Experts of a small language model.
Size: width 128, vocabulary 1032, 29.1M parameters.
Experts: 256 experts in each of 8 layers, 32 ReGLU neurons an expert, a sigmoid router, a shared expert of 64 neurons.
Training: a variant of SOAP for the experts, 458M tokens, 3461 steps.
Below are experts of layer 3 (counted from 0) of a mixture-of-experts language model. Rows are named router (the router's row for the expert), gate (a neuron's input weights, with its number), up (a neuron's input weights, with its number), down (a neuron's output weights, with its number) and show model dimensions 0-127. Each number is 500 + 50 x the weight over its row's rms, rounded and kept within 0 to 999. Numbers have three digits each.
Before each expert's rows: "comes before" lists some tokens at least twice as common just after its tokens as in all text; "mostly gets" lists some tokens that are sent to it at least half of the time. This comes from a sample of Wikipedia text that the model never trained on. Tokens count by the router's weight.

# expert 146
comes before: "A", "C", "S", "R", "L", " |"
mostly gets: "S", "U", " US", "E", "T", "A"
router:501661537467455474495465510510497560434533483512508454498599425460507497437460457535562489590491470518448475526487556555527465457497444482522570557472459481464590531526466550444595542476406503398527501580457410522511596524514476489610557475466489487428553444500529532470495421496404500431516443541494517434432526482521528537522421580514558454470597563477490409502486606449435525484485
gate0:513443477488511444508499450534530527459584540466528555527566549579447488483484497412570496467422459543496472558514496514555558559424476366544494514417514456473549455489566598504527483448424597405575427492546507514541473516489475480567510500453500458551533461493442471551587514537395522485463473489492456575457552565556432422470453561499616443527487552406481498429539519416510406530555
up0:469586476520567491531534585525464359525540537545522473426422410507481545529490577527521508477462477407459619517421529479538457595510466515542476495497425436570489463599528474465491514516511508488410473510448443521523525506472500543419421559597453534534558472423543431518509499513545458471540468535437493501468527472404645576443484514427502523518508598484606470541519525490538471454534
down0:465444518581545537407486451466495513543527493531536447558468465486536477447445567568472528429570507593486442502476542509456568488456520518537544464556543529444485597370551468439510496537438485595647415522472540509536508427445481530577460439591474588600509515589505513479564486505489457553476375500515553493459481509424537440484536529536542433451540519426507530467413512514478512477446
gate1:385545519549487419510502464414467533493505505531434517621511468445485549507546514529517460632453445516424472516569465551528547474456556421490528528512542472419499541479522432535492499379498543558492384454529504484545496550635405527567464513404541546440483487495587566519573431501434481433542505486467527488470514467634503483508504560505545526439451450458465526532469564472560494510454
up1:571444576445525501507507496525506510519495499434497477418453442522512493572499469539586480400504552512499493505521539487442426501568497622497434418510493559481514491491385508462498514602504477412496581501482509616480505452428558509455445485575490505560494492455448501485499616483488534665539486588533508470475514442431470546487523383514430546530545511548479613556526459530435518471420
down1:480522564519509451531468559499494580440397484549514494456431602578504429498506479507446527422473537491485615483427470535383583493474475435524557507467511497529518522544523465445496476510516500493591422464399505436506447378451563509614397438551488557493540547529474555499534471442476424477543461545455512473469481530525577593497564522479521493524532543478585571521479514544410602444526
gate2:564572526524542457486455601525499474494522442492489471535491562490533545511544538538513523481508523567536528515484516523481506479454546502533478549508523483523544412529494557491574466494463480668555471569457379489476496563452539498443544433442475471398566454530499589455449478558527525402467538506492493407467430396459531416471527551410447593477538399460538444402478558474535609540461
up2:453547539577465445576489540487530538559547508447531521586490534520507543538477464507532491493550518544554550518470519520488487493473520515498466566493503455513460407550525572494600508498507445626524514455457361478584461572496528504460589399474534492443520476501482532517431491530505580451453530511531499484512349424434540390396508563431498542509582511488556453402413533412491525436452
down2:551449562515491461551477510492436604594560535534532424494454530476539494469464493471431451517521515540417452600541454510530493523532485519480527507515520550495585625441519479509561486451449555472483504538502488587415483438410442515501509432530525571498473502478543544491435415598447429505518470391593476512612533520481411588521474467458452461452467468524513516637533374513480490521526
gate3:508633466480465388446453428561479498497568613517483513543518524485548519522483490464523508546393517572357518559445533434488505559487340483608510561505461466530517555512497510433487561505476533463513443585519519474545530449538489439524509578532428534432519493503484514624519443526550469460425495498500532464483473551577509486501360478564509442451494479455598515498463518471492485483495
up3:459558503457501444378475447592474493429560548503460498466468468535480495476493498458537486500509443518407453500532521513479553520382509397531561564468474385429511557547553417513521573501437467466591369502550532450535516514536510498517508570523491508517451440447519481617537471594418402506430495501473520534397463503621514527543541522540515410518547573445484438522537538461524483512507
down3:513459504439416550550497471485454471530480504520536535543555493499484575431513509615542516421566466517439487579394512554504462468350488469465493512440498568569453491470506461494413497526506491502488484502447402644405503577520416558437554492480494564524487476564480511520510344510530516397480573511530485529497482560565572530474476416493447537479461532470452509543556549528575539445488
gate4:449602573640391418540546453458461514459453546515475486537521425480372535545478515508425411497503571604512482417500520520434525499595461527555522538458509511430619574549550481483490486432484513475538524472480497582540508484592474524496468526498480554454520484536532422444427444530513512537499510557557605422458502461404485505517471447496502530405493511548480497539548535446539459485428
up4:496487432476523517577475660540577515505529422518498475498483511410526441488489496590519511489494411633486438466417416441547487504488471530578523428492544449491460543532471488507497474517456481460512385531460496490600496583478498518444553436562482455514461498515540589461505465438383576442489614462461545479533470470569526562468526515504488500539442466520590553416494547486547586477565
down4:510420507491515539509551503512464646483491406464536603481498476456490414532621465505471526491497428453494411578477541515439500382512649522479514546519484546528477485547462543469635501502546523409510404485514457465468509506495467490465543481481528381580516493459520540456518504596485458519501478474497539547512523466501574435604485531413523558563461543533488414521570459510493522439456
gate5:626454500363496395546559432553392506545428647472577499423404512496479461589498524572475516495552513514506511433450541458454582469551460475546495476563429553557466605477458537538552491527444479473501538484495490477486535511451480564508495547545535490477486489496498501505455481506463500475475478529503626480483585419467490461528466366445461502503493601508511592454490453483509549486466
up5:421507517584496580512400554443508416513584422517491578522608487505579499445508487512471477501505442453532553548509474544532473543470541529467477504530545406438518423532435402465431520520557464483470524527497479471413410509534498465530493479347441506521524486470480464580575466498580448546527488437582423558508470578540511522498527563537459504533535325457514463531483562532476497481552
down5:564568437480486459590474454601440485435501532511524478514404474559405446544515441495509572525459547560531487524554507474623532461534504431515656438470470510549439496419504506485495427476468483590515535437511518455481540463492523469571450521528542559529457588507533535512504579499483618424518481483439535476459586536480454537590501425434444472528402447496493517521582489439482489431443
gate6:535561497542502459450632526445498533436558534556452520509574517518523427499580478554559506515434499448503479502526497543445513487477440532518481594527391540508496445505504569508522482523503502489553544517497390431572513562474473534538495515526474497515488443458489549510586479439509562461544492408552405486418524546493526446541443574544593508455340441519552605445404540397577487518533
up6:523559462544484491501418439612568479465487533564509466500588537463619517477571472551494528460456459498533525529461456445523572465470530553496381532610483553509432426550509530478437552403552496474428559504439479495443453423502453500514512495434541452497474437422498479450493421502594511525624573489424432536609532552519501496531500572532525472420445482525516551510527504571427433482496
down6:429451469420485524588435474519517462499439464422467391468533439462489562534545476604486446389533546454517563491551495458449501493532475394469510506536455470519490588556587492431533507548512477515533489570560496469592470516488551566510446468442496496589504387418539613538523573551525544489491559451543505385485508526531590513508518474448507458516504493505512546501496556383503475626497
gate7:480499539474547623484392591478520523494474443548609476543474483515447484498455438596461528541545321556561412541500449556446516518496497491392526512451496556503579457464534461489536512492449565405588441488509519440412541497511540455514512489511570502560507488492424546397534494508492524339491485506498462460495459567457524474518458587532530596516469483467451487511480538485507532460495
up7:636531443500504492363557398491477471434481531455540436454525538528453452424514527486518506514505530433506445503474546420467515508527526504463557554467562539472495508475531527529572397393504510479470478494491404429488498519532401460557457608457443429612421502482576505508566508501408539473448482560473434545505446501496501481474450519483537525562501602549521486513505514483575500644437
down7:573496450500378567420434472520474522426536515457526412516525613498515510516388574486501458531534453490536572370521476538491410476505520434458452431474543502488513496529477493453578465504463535460485522473519541633537456514540455524488535498490456513528466524486555463392550550468431483574552470556518552637550452508505523496393544497437503616509532523507509423409544559508524463485529
gate8:440501484539522411513551493518430607363471487554512462448532528528569507486670510537561608473479475538606531540418545488480510497524524421404481516507469439478550463453485439396557467441538518494445518543522486438539455471540547512517528514423568511571471531483483552441487486526526482438547531438517557401523539457550528487466428521428537479541420595506509450529429527506415470516461
up8:523523476488504517551471541483552512683441559574460465445479454560435467515378470533455476551493451433517451488536547575500506545562438580487564437517546510501479528560478582589469589463431479481644537430451523537498497509444472521512422510574449488467561513519538481527474511489563462448425539574568433542474529506461434564505553472529432482494495489424486503461485431513553479613454
down8:463480430492440513474504490504514543486448523473535517436518380512576533504467446568492432521389412491562489541505512501462497533464501497571427528539390447479351512482423630505414534477353566462544487509510462505431488531512534591470457520508555470475498533517493461518536593540466508498509544495413507438494523513448512510608555506533517489574535501566529503455390553560566590509502
gate9:498504468485481468498437486525502553396506519516504371547550516430456493517410475543374450486505437520531480567365529475478525493481519487494576454452553542520512451432613475434487504565520537517524457472403489501475532519510530518568535471454571516433475440316564582516461552512530498523503476516502485452497512484526573464407504536505528470464492527614480564467498551509512660519496
up9:480468476482546522456587529515519477533478585419458533411456567540483565495551545476593438521427573451521453565510499501507417468513554421584488444545463475499502453523433533526492503480513493363526467494549563515549459532504520561418445480525423509636536513493463412573542531495439485453508504364497485562562470488522458570539490401505445514586510529443488542525489404581506439443457
down9:508484531522518471510514439458448542464451511499511441484440566427496545520571549499506512434488504489523493498545537479509466514448454682456510520522453469457534535502563570469501615454437469518496464462376405448466477464449405495531534486552472520422527398538570478469492443501455549552492581572501472493422526575526567507589550514681499420541552462537503489545504485401486490472503
gate10:530461544570466449452505522622422449486548445500477521465558437532520441474458458556518598504480519447466411513558506562563491537489426440533508503531487413579525503495431531363500494520452565519530510528499542519478573487520455488584551460543464575476583488544415486508527491490520571586543448517497469442560546509469523485516422532527454465500550590429496511506649567370468578543527
up10:510448579572398500459518515543421489513460496486505506538546438482523412525473519527511559522541553407485420538577512504648480531507472466559565482490529460586525501517431587426463574483487557537465531488421541550460553432512469500573505522566501571482566516496449511557493495436476530544473547519438482393604464515439491484510383498551492394512500523439498490514606461376424508519477
down10:491514488456462595471434450521544519524550395433558448451469521569614491617427513460529518535536546503421523426533370513507487414513523565495548558507539482472469452534491420453473447536460465575411468521487487491499576416603461527515494520515393456501458438535450497547508502550472493522510376493559518541466506514607452495484463617487429502518529523498524499543446546598527568484495

# expert 253
comes before: "A", "I", "C", "S", "N", "T"
mostly gets: " I", "I", " U", "U", "X", " US"
router:563653484468489414525445521467509635480589502442500517551593477466481531456527445512494453546529513488500522442451499526481446467527396487504537545503509549442497550506560555453591543472495515426472447577519379458579595481457450471532502518465569539409518475459511459519415437441442521489556505550426520518480527509524512419495451574515490469470600600523482503475493610431480516441455
gate0:470540553491562463487512518530453534455487476490454565518533426573513524576481492509452541533538429495526529468469442497407486458656408503474568471485513479484472454543508549530557537434442438468496484526459553521576568500474493471516506563459501491473480515422564434472497482540440547486544565495422512437570548539458508432599479506429508624570470528415509514400524657474497485388414
up0:477558578521562422516496431501402472481497505578500542518598535497538562642487506470462526548510491416511510496496469439438530448604432505493471500519448548535452421516453493510557534403512465448541498517441563506487474516478527443414450514459477432412438474414485465538512510574441437488556541536488479520535499518445464453594539565444527528486462486516499621470541651492535469387451
down0:440494416471529550607496463518518499524555453471550603542550517484499477541510488538428476471489453475468511497548510503462492492542422449469580527470504499459451565553497502404508540464595543564490493456505521487496523501459430519490384572490526629590428489541570424537449515370447540476367525496400509576545454526478401469548527559474421524567558438489436440490560544537497524527511
gate1:515530483503526477397483411406435562529575531524507435481468553497510512578534465486511416538497458502483519473420454523496541522569399603486588508568558505557511528453508539498499481444455504522492530477467491478633569537572403400452540571542560601452533502350517470478507540420521480489458569474454489498468531594503518538483512469512509500405454603594545554494537491545487507545493
up1:458569455490536466380509449414424536495567516476503445473512571477518482570551492480513453570490443506470574487449508504461484496587401641491555548572537498563504548368517522509487442471472505497443508473481486412637517521570415448442520564523531603474480527416523500503528522480519438495469540430477509514427564556493533501510512522506514478461497598592565630509574480508472494518500
down1:529456519553490469601556478442454457467444506567583430639443535531442491538555498564439497502455484564500507547457532517467529434457511511444545389509508483470489583509567521516505538486438556455485368495439445499515466503533479561477437492464510497618449556550532584482463565472443517499416417427574468516465525521484471483621555556414515465574511489548546461565386506535520515491467
gate2:475550507496471512520499445603528564482455524465462429613548436443484494539466477469495614517519535580436482624393503582515480501535501528541461481513461517481434569548455485487533572420526496423435483490438433514457552489558478524548507441522508473464535477380503457518518501553561586488534564521474550469544553573552517476398504585384494473531465517480461439531615541548447468489403
up2:454498572566455476413505502486468638420530567431402496530606542558443510482466454444495487498471550601411501524361448505519500493446516579535510501520476459451509546524530496507543466416547604494445530455560479458497508507627552506461496484530500456540463457459619473568561493469539582507543533523494444476449593534520491497490483408508514520452477539494524467586549518478451478584423
down2:552492477500574529537518477537488416564394583519516471481426440529446532538440509583533481505463473511483515537503585504420550443472570421469495567409458598585511561454457438477491571568506476504415542454490432525447529551581470491505439417504417435432564489497489572480470449517540497442511493538562494505483482444520693515489526481456530482416532484479484560541554467486494442550584
gate3:541576497526474520626511531412541564567477537439597500469503618480510479561453509522433479565550471475513461504459528461506543519611524547534468438440462549510430474490510427561511546496577474522473519471528412491447490487488504432481464526389569483467389469459503444464534374547499433492496446505530646568523356471505518481484512528468471468454508431510483456448502422438455516481470
up3:477476535415531526391451472560503463469582430555401484513420457555480482444498491470554520454425481513463539470504496532485426523482453518455488498574588431487569526521535575482506464500393519470536448531459538458531487536450526527485479444589376491562587551504425594524503588535511583470479567511492367437511599519490531519485488441498505555558545621463476472561488581523559456517509
down3:431476529572565394600509503433405572499486447379566434494495540510579464565386488481493453499526577572451530391466553521537576539464398488503446485500506414449532529554508425486484513441516473532491587544461476553465514497533471527541543540444558471510457601491506558558504536464519493489478579513514534470508398514499401520475488537510522432548477550552567421513408478476512474583502
gate4:454486446543544447473489400550424514463622645472524537542580515513489564534510495468489435426411409487501453406525556528417482472550528516538480449600536501511539489518495585495502571516560494454498557491504511500614511434502515445496502478537545448473496445459539471464485490474516460538528547455552440557494539623405516375495467512542497419464512494596417503531537539424572465487508
up4:444503503520502437509441467492420505400608504442531572540555401473489502486516462492422547405426440540527413481468544518411491454558484543557529506694501486606565533533529556492512528523550487448488454569556529540587509411451562420501522416540533464477523525426503469479513491470524508495461517520523445497474566611416530477550475465497449431488513535520528517526489561495508452513600
down4:527514510407473536490484563482559523529472468536537431626512500434497508600513463451547515452515420419508515374542491494496557511526486448597593529458558527542436573468463517537535481508533547472513494551533513403544447493568508421532419458494541427507476451528444506551510472527386519577460395494485377422476449483441609491541497511470504482516522443503586523492570540408538448468554
gate5:496539478480493532510513490554478599457557552538546494549520477476590467508487465512496432510532504507473534475650423427532522514511533502486555525477613595434509522447467537472596492590473451488468496514520432520526461489436489453517509531532499397611535537511472569533481450418474484422476530524466597434584475543494434498520366561481562407476546452443441529473468443429407545415466
up5:437474538462549480468523521533494569450517537537569510545654488414561509605515504494500440509488497516513552487626479456549506464471572477453556507450636504557516548482470524486581465561484377479447536496570399456432542490448527494550526522481503454489481487490491546486493404460466429429468598427474552465560485505516411528530361513437478450472620517461470521489525482476479541486493
down5:512496522443476428511505522506374470599482500480463437535478613637413501552538445499494497451490476422478502459523495548524494537523542453457488485533543467468549599584496641548463459493498512469625523542561471477490389539504536499548417537517459602508546525489482408531501533453482532463548460471431501543496402481496548461460505510506516504428492491539463607544492491407536491391435
gate6:509530427484455620390510505503505509532536491530575503541537497484569458530492482617517498489508478575474521460392514502503486435522469394501562569493473501593494636597512479407525482466481520494451441478455410434525539422589487564475537489484537588579530467510454511474423475464493565552555485486500525486457578565522551420549393478547479458478468568462479396431447554511524497524519
up6:510455600641557588339521498490507447471428451606547456478527491559432604518489438469581497542472554454451533461525515496471566531475586451471557516446533473428468585530538447469494485475537465545537488487483465444538613531592611491512508436518443508561472468500531410576517473463481446553481460537402474494468480532472461484525448461450489516510529504432451466491460543556539486555457
down6:495505494375405433480624557518549488495647476537554485440536520469465470460461515515521460526531494452473576489426580587545462520417496474526522483480493553555476373403502434539527475446520522535552412557528467450504456532521553563426502614467524550515546440508488477498478536585482457475520434460494487485472579599483497519514481600440551534508512569523418519421488505496519406477513
gate7:525547547468510571459520393498417507460509534542524541471431484498444527568546481420508444481439476464487453492422338484502520534481559447500486507469538506525494555353474567432500498526486477569503533473432536437505547515536535474471406605548457524469464495384486577473409429479519474509536471534504606501516595619496587502465531473473473597538561489523470463487512538434517541544437
up7:431500410531480454543491619471604512462573470466527519524564536534549408419455559590469535487572513497527496505519608518477465450539555534462536500483490452427473403563524455543483565496466491414568457554522459492506480527455460455586517410423533564561486469582518434510603500492494575497477496486479438492423416421476418555503430584455576427500472530460510543484531553513470494489578
down7:462564573524464564508464466536633476508483516537512482506562431459500536493566436531501474525603533546513430512510393544483493504541454467451547544601429481463432530567478482542525501556385515512440505627559392524530448471518321517472519530511494482542480492491497472576515506491551506490581515453482513472358523494489410560456434464430497478486471494406491527582497492453509456512504
gate8:438526564559421451570453488541579418499528435551396545450535509405541644533551488524517457532484464458443538543519477439503563434524546527505499505589513460504508405534570528483551473544520477569455491548471609492473545566397545478549519529416478437466495495490587509502445478566468404563589466509472477459556502489544503445476521492438458506384513478546549438581487488521411483554509
up8:508462449449616555455504508471427579519466558505596475583494504543509409464459525551499603444523559497530427451459485571530448554517473468494471479469479503514483571445451475524454511511531530437500464413563424502553468447598519515403454413553553586577469518531400483514595498471509545471470548481547470533453491484392578473477456496571543462572530500425451624456476498529566483444515
down8:512522449459402405528450497541457492596551520454492489525501402499432486476629540484505610505500431481537510420539461539378560492559540510499498485540474387487484409546545542525485575549468507504519490520517538549494532426510498468539468521521452499498354546484452484646526574384582528504522504485475530419571526519542503494518541405579521518524434483484537464442473514506506465571482
gate9:511506422500480579449452481515470434485551509437555494456483433524499562524492503515498468467512499407578550518385481537523512455481492477482579535516525479469595502589549527522498443571474550502449511431468484556453530521570505504385567656495506531518553438528498473537422409452520470440481451583531492471406432488497606465498535531473474564496584567464452399365421540480536524502530
up9:479514413502445469489483436519482534537605569531486469563602486469589487475491447500497446498497575401489519499505419434507551512423386506582559541453549476439565519576535513439486450550499509555438496470496542489545415510512481492516474530515585609476507482549454410537449469494525397509590477476502528464428515524497444550537433471553439441418607601529525471423573577475462544510483
down9:445488570555532404525381508504540429481447430468444451440493503512520500506462512556461487425553457463503432478502542511580484478526482507406493534490567541546515453436569477558467466455480442500536482540437414523454609547537669506541491601455488508491617468546407492468564576492513472550453510524555402469435477505565556462591530572552522448501496408472470510537468495543529546501487
gate10:537621492523429504457459354531508523503508477516506513595468550495394555471572403531507411466498499428620475578439525516572499467494505505386516551522527594421469460507572530554500503472452495480588460465499491526499493489524474466492438601397591449530510476572535487432446522478523488463490494582468481586452559608480505498467452596534553457465515524433475457515515477542491456496478
up10:561652524549405518469482421583534476521519434534502552523419513501405537479489385521511444455488429466581504554444503504588571500448537492445500582538529571420539467532577550531496490451485487522524524472502502538459587492488439473446407568400570421519525443583561494434431518540529508469471491525477516508462576631500500551483469587501520450435518518413483502520491468544483518457511
down10:503562448584468510539492564554466518505508559520543514493618402492510524516428499517507594532455510463441541477450474456534427497516562455519496523490433446437586498579384416540469541487485543469448534506519506559533474594593499468464482530409535480446522488512466488500435535488493562501566525506662493450451386456596403439474577429504499514565511492492465488398460577457482459479487

# expert 113
comes before: "A", "C", "S", "R", "L", "N"
mostly gets: "J", "R", "X", "I", " J", "P"
router:513678517434474418509489517460449542467585485556538472530649431441491539426486472492522484498499462518437522492472473550509462461445462550492613517528471515436496539512518561456539557506475525406496490571509363433495515564495432484555558404545522513447557453477503452520433481446450463478536512490461514484385494530550530489501461587464541482507602589551456494507508610455465547493517
gate0:528632458525459580530529553524464495552502519445455499552493499451487513528483544481404413505540528544583394500500478540553416459447532531449524493553503484479439464505487507453476520469474494454495429527544490543533482593426493510651510422465500592465572534479511413502376557501507461485464474430572547505400391609471574508414445512522497516485524571452447477489514538512532594548511
up0:481389631452525531449579513428527489464475437505531466481504536456477508493466449546554559538443468460441614505495556480484623570491557490575429445441474479577534520528452476519506482567449513545469528485489548489414501399551496482386499544562491380516459464533479602474599489573444494522441495544469512445576612450485498540541522472436496506499450410504521570506517434520508458519527
down0:492544578406548505424467516501518438490537595574473499458514471544480429591547580463546498487542541467535524396582505508503515486542553479453547499545427566495429605448554539442535535500505406525644491419510457416467470385462510529569475555561541474414516439496507541471548439520500440560547506421535578492614572523462551486489491517425502441473473478497504488489428460547485469505471
gate1:550513527497533432516477552456504457513597501549503460522631393431492495448448502537421497372474452599508452504538617536538395551509471553584564486451483447486494514510496497520553454477520429436567487588514511463615455471562482527502569403571426493445481553527545444463443574492438455498476481480472504420542511538448467534483517540495509620487473495558523581504526504463434547526538
up1:492462553526490590497483435475394555482449508472533571562502471607417570506463471445521427463448493453567499491518458537559508537541410544469498450558471535399491556418582575504477508515460495527468509489558564507500573494545506513492536593573605483513506603519492522500473481407575476491520530543632543553523610516515546409467544471487523481525605457483514436506489468500508482589393
down1:566537513499595559518452549505545481450386521534577463585475519543484542465572486573436511496399503520575524484569530552512456473482511477457518450498541452567458496492565597507440460470528514448501476546471398429530485564507413403377411505585408439481480448479501577501569427591449493468595512438473439489531490569522462510528559471482517514486372513489524533546466479521483449463511
gate2:452498575509479487459511511434502549510582473583424508546544488473439503434503481518462494544537501554438473501567567563454458390434568542544571509495555535397565430423459516452489569514496532531579522448479468407536484569592456528528516513392539537486496492469502471414535527514464526542576537535520401555430485473438430539520548559579541474495416468479451574550594598442455497569484
up2:505500588444507509442514486495490524514626476578487520507589513469426479456483481538469454594526478533475412470575515522451496405417545527536569494519550549407623481454468518465478620476501505540583567428522448421477516533550417501514457512428498519476420514479490484461530498515487484438556542483545435538461480517444428535522501558611538465555474495475417572540633561445529491521415
down2:500490460411551536474453471505528452481518480518394440486504531415353462495571437502578512606485401417534552495564577495529498504418454573525470528446481458491559460523518502535494524492454494421485539553550452557559514446533452519526565436467529493506669470539484519530459547516516450421478464514429499544513525501593516524449518620497422587494563533575452429543527463486536464530518
gate3:526496490532487547486528592453520448476633476530515522438670449499619509562532480491543435520454466610456545422432432462433495458511400423484442538570447447484474465485517538516454524566474453467528463497534478493517463440519591506436498444464462512465545499491458507512494432567487543569626493475447523495457556554534523503564501518521487430469518472594470507361455534497455505559541
up3:455564508550471545340473577578514481488604488588534517422582543482557543602496462383446449485561447568400560502571496442500516365543476546463515506535501437484591464471533468462503502568462476497493471472564479486540540418590571477555537482524431455470450423530515501505471464498529518431522548493496468537457481529450457498513455539537557529524585466525452442428504546479488568489565
down3:425505492411434510479472498508586486552488504509497528521477447637549558382477475585506394457553484436479494515385517476452508499469469445525561510452570582539612559466609540560510496569510468529467480487458458447549512441484573511535379564444484404466463477568486461514501413431447435535507515485540522493473507549582504588481415439502489513488525527505497533552445517534576473568495
gate4:585654511489522462575476531473535512495553595485515445564564592579512525537577479494491504548508508507479466533398522472505523555522467493451488510525429483508495501491437429406507514622431533467515477526521502445528486446500495450644473499483480517378437455410496486468515475509500469420488489567519501466516581521492621518510430599514501474405498464488422426469468520397494487480585
up4:408495474516440533401534495554429435433507366401475521469505508465522455470469511496515476527482503546538477515499578519571461544461543440546450533503461467466475420473508529543507553547527447394416465473511448546498437552541481500527552523509483479595454490538566449560444475618523581581482521505550522436462505485474509558525562432477572540546509522559497647520502389621538461517565
down4:440480426483501432532491641496571462531486497443531512484507450522492412527523457532568458448507519528510553408520572451516463468422475444511544481531521520501537480492512499426514643425507489571544426549489578455445575529468444578515510587521531479511477543497459540553521412491482578593507430568443455423558569438555511548425503539486485498423519501508541455472624593415520532532455
gate5:453473465605521509477448473558500564471560609387489481489627400455506508515458440485552476436488572459518512469549535418486508511575579539444524507433526509517501480466431538519496498551457570458429582466471511457536569492526529388572568489501407508565505507487455512452466517459484485500503533503478374508565472515486497461361501550472505374526590482516511521514460507615486513560467
up5:470483435604467497468500425610518488480562547427553469529595380456486513550461415502542507477569511523460484458568520492476508483502560492455612564424532490455530502532475569503525572596475485425426569484521516487478586497481473393550603488496412550527463497499414513448471437440464454470515533466461478469485451493537520450421553583476484390492581608471497542549525518544487530454458
down5:493565521493521506433617475473504447577449457565471485441477593435475549437523502458572570461431554467569526437501484502490479424400452582495535514420524468483551464513475500552583421513528443513490476584486499453580550452522559527447548535530397527462610396535472520507529492593437491529505564461486545465470332469524476490479477513400467527538470528533442568542508498465469498538445
gate6:449501495499499556494538444558617593443488538567423463606454486512521464557505537490523506555600491576434583489473573625489549426505563471393531538522519469525465520408487470447471500464464541461506482460503527432378471480545522585462537445447592501493465523420498503444532417447507505562459442453565528522427430524520448558454450582437507451487487513498420450484540500574517560500480
up6:571512529540567430493502449500463461586507501372534523371549491466473538423524454484471461546566493519485485608470407379413510557546408512503497512514493393526465429506503460589502451582429472550528428503512569492597551498466473474495490555428488486478446601528465480502466513545497584549500579516506458508504515404505567527457523514522496512477489599518505530603488413501585514502476
down6:436494481462494469455515465531555547517508530499543462498489547518597474433431521622501612463473495534540502511442470458463494585433519490541499519537481539454473561503507484476393558507429466540515554464381473391515506498513512502533453510331534511561533478467535514452545434548404560544461512477442493505483503455413556618586527390549469508491570549408421561550524488539523551475501
gate7:539537585594474574505440515448492581425541560517491530466504514451547576498548458605483509545499495482487540536467486469460508493484512590449479580518483554437432475499490541469583485491572485569535478523493431445527457630488398478514554569409544458474496489358488454395479448428518539518546509527535483492557450606551491417466465547491503513497451511599435532517391548513467501475418
up7:517507567597465560513398523480514589437544528542506518463519543438535594439506417606537472537505534505491540507463488481483527487491541586460491504495496572444454478462488546487592494496554466557528496540483439439514447613498424433502545507420544451514494458406440491426443409430521561521581507563556476530549429540546466399472423551467503537507458500593411519546402564520490469463429
down7:410520466434518541593526537504487467543441472526384461493425468459463484435504509563518444402506516510454509450517488508520469488477485396452535551569471431538463579511480454338494500482465467489566535555565536497548511493478526516538527546494495495630413552567619510442538516509462534525508467443497494403462602501542497395537530526468500515537492549559443557517403536438549448566574
gate8:507555493510475416536608472482563454475432409510469498565552450540527469450482489533499483576513462557434467427503492480552460453515528525435456440609513480490475533530467537500541525533451543499419514514494547529456486549420486487487487374478524470430477511489476534497443461490433358583550468434483544533522612490533435546576540505488572420525429557463554520515516464519578516684547
up8:527526514526483528521464648500494488525492545476572488486499561443467461483535449475622482464528496404546479476482495485600456577491495439469438450445498574548415526509514527460437487515497472446518455496476444529489596472597496524487461580485496503611530474520503462522489475482477630536436516532400556507572410588450546508517402444577467507483497467485497496499425578520452503331477
down8:494521517490480455422471523547526540528565562464431602485474424481481500537579436450437468514519485547559539532540467484384451425607499524590464478617551455516506466570552515469567465484532470516412502512527535477511478461427487405530524520494446476483542427489527497496541468471454379524555627394586521540490521533536511443551486440529617415558458517544492567521473415537472462538511
gate9:446539483424564416470454508514530578482548537477473538575521584595529457408487522457459436503464540496514432528429551481489502525447508524538536581523458425576520532524490427440481474431370529558508461563442373457500493560534590467554522401508426494446418456497469442401516498535501498434469513562548496544537505484463599550548427545556496417513513525415542460480555513461506484563538
up9:510552489514512479497459487540539554423558503541461518540456571533552447410485480522470521552527465560582385374539473472508513469439526486471525488496493463603607548491391465392450480452497459592516547606505432454431506599464538464464515390560459494477472470510476458377489461539461536449470457540540525532572450520455471556601458437528506473505520512454522480482601563502489544527555
down9:539514447429346514534505475511428511469469475555522536513544562541486509585537428557490514560479581492566512413441498549479494494441498555459426618359476478597567468540491508479478516462510533450457488573547489390489482480576545457389470504482436475497403521491504369516532458545573442481552549545554486571552499563508479546461432530537519426551489514540427512529528489541505459491515
gate10:591453541563516469486514543530541421528503456480519635497431584461574563584429523538502349498426490485473466524512564518529464403456496516478578522566418495495536454506523492505518469508460600589501562503544495477357554555400503541546439513491418483490515531540567592428493530489511433462511470503504483588451494449515536524458451548461518551515535502523498511473466434421552597523515
up10:463507573546511492547487583522534513442467469566518561521402511466530541600486508572544460495461481435429577543593585500557454466578509452499567515535474553501528501546480589533502554514423603504435492542492506512440520537380438528482484502513507510524530510521503527443377462460463411487583444490505378586484485427560484474531537525485550448519557373569471498455471495424544556537428
down10:549495405446574548512485498489450476540481532501467458514552527530563487496371519450507463542440566501436476551472450482512442565380423451535449525520452480445501621511535480498490397459510454408500461406469429547559459500433480567461575479527530507453564491478438518491492526591427526454468497483480538591499524485497475552509475571543426445522602586507584493602464510519535552514616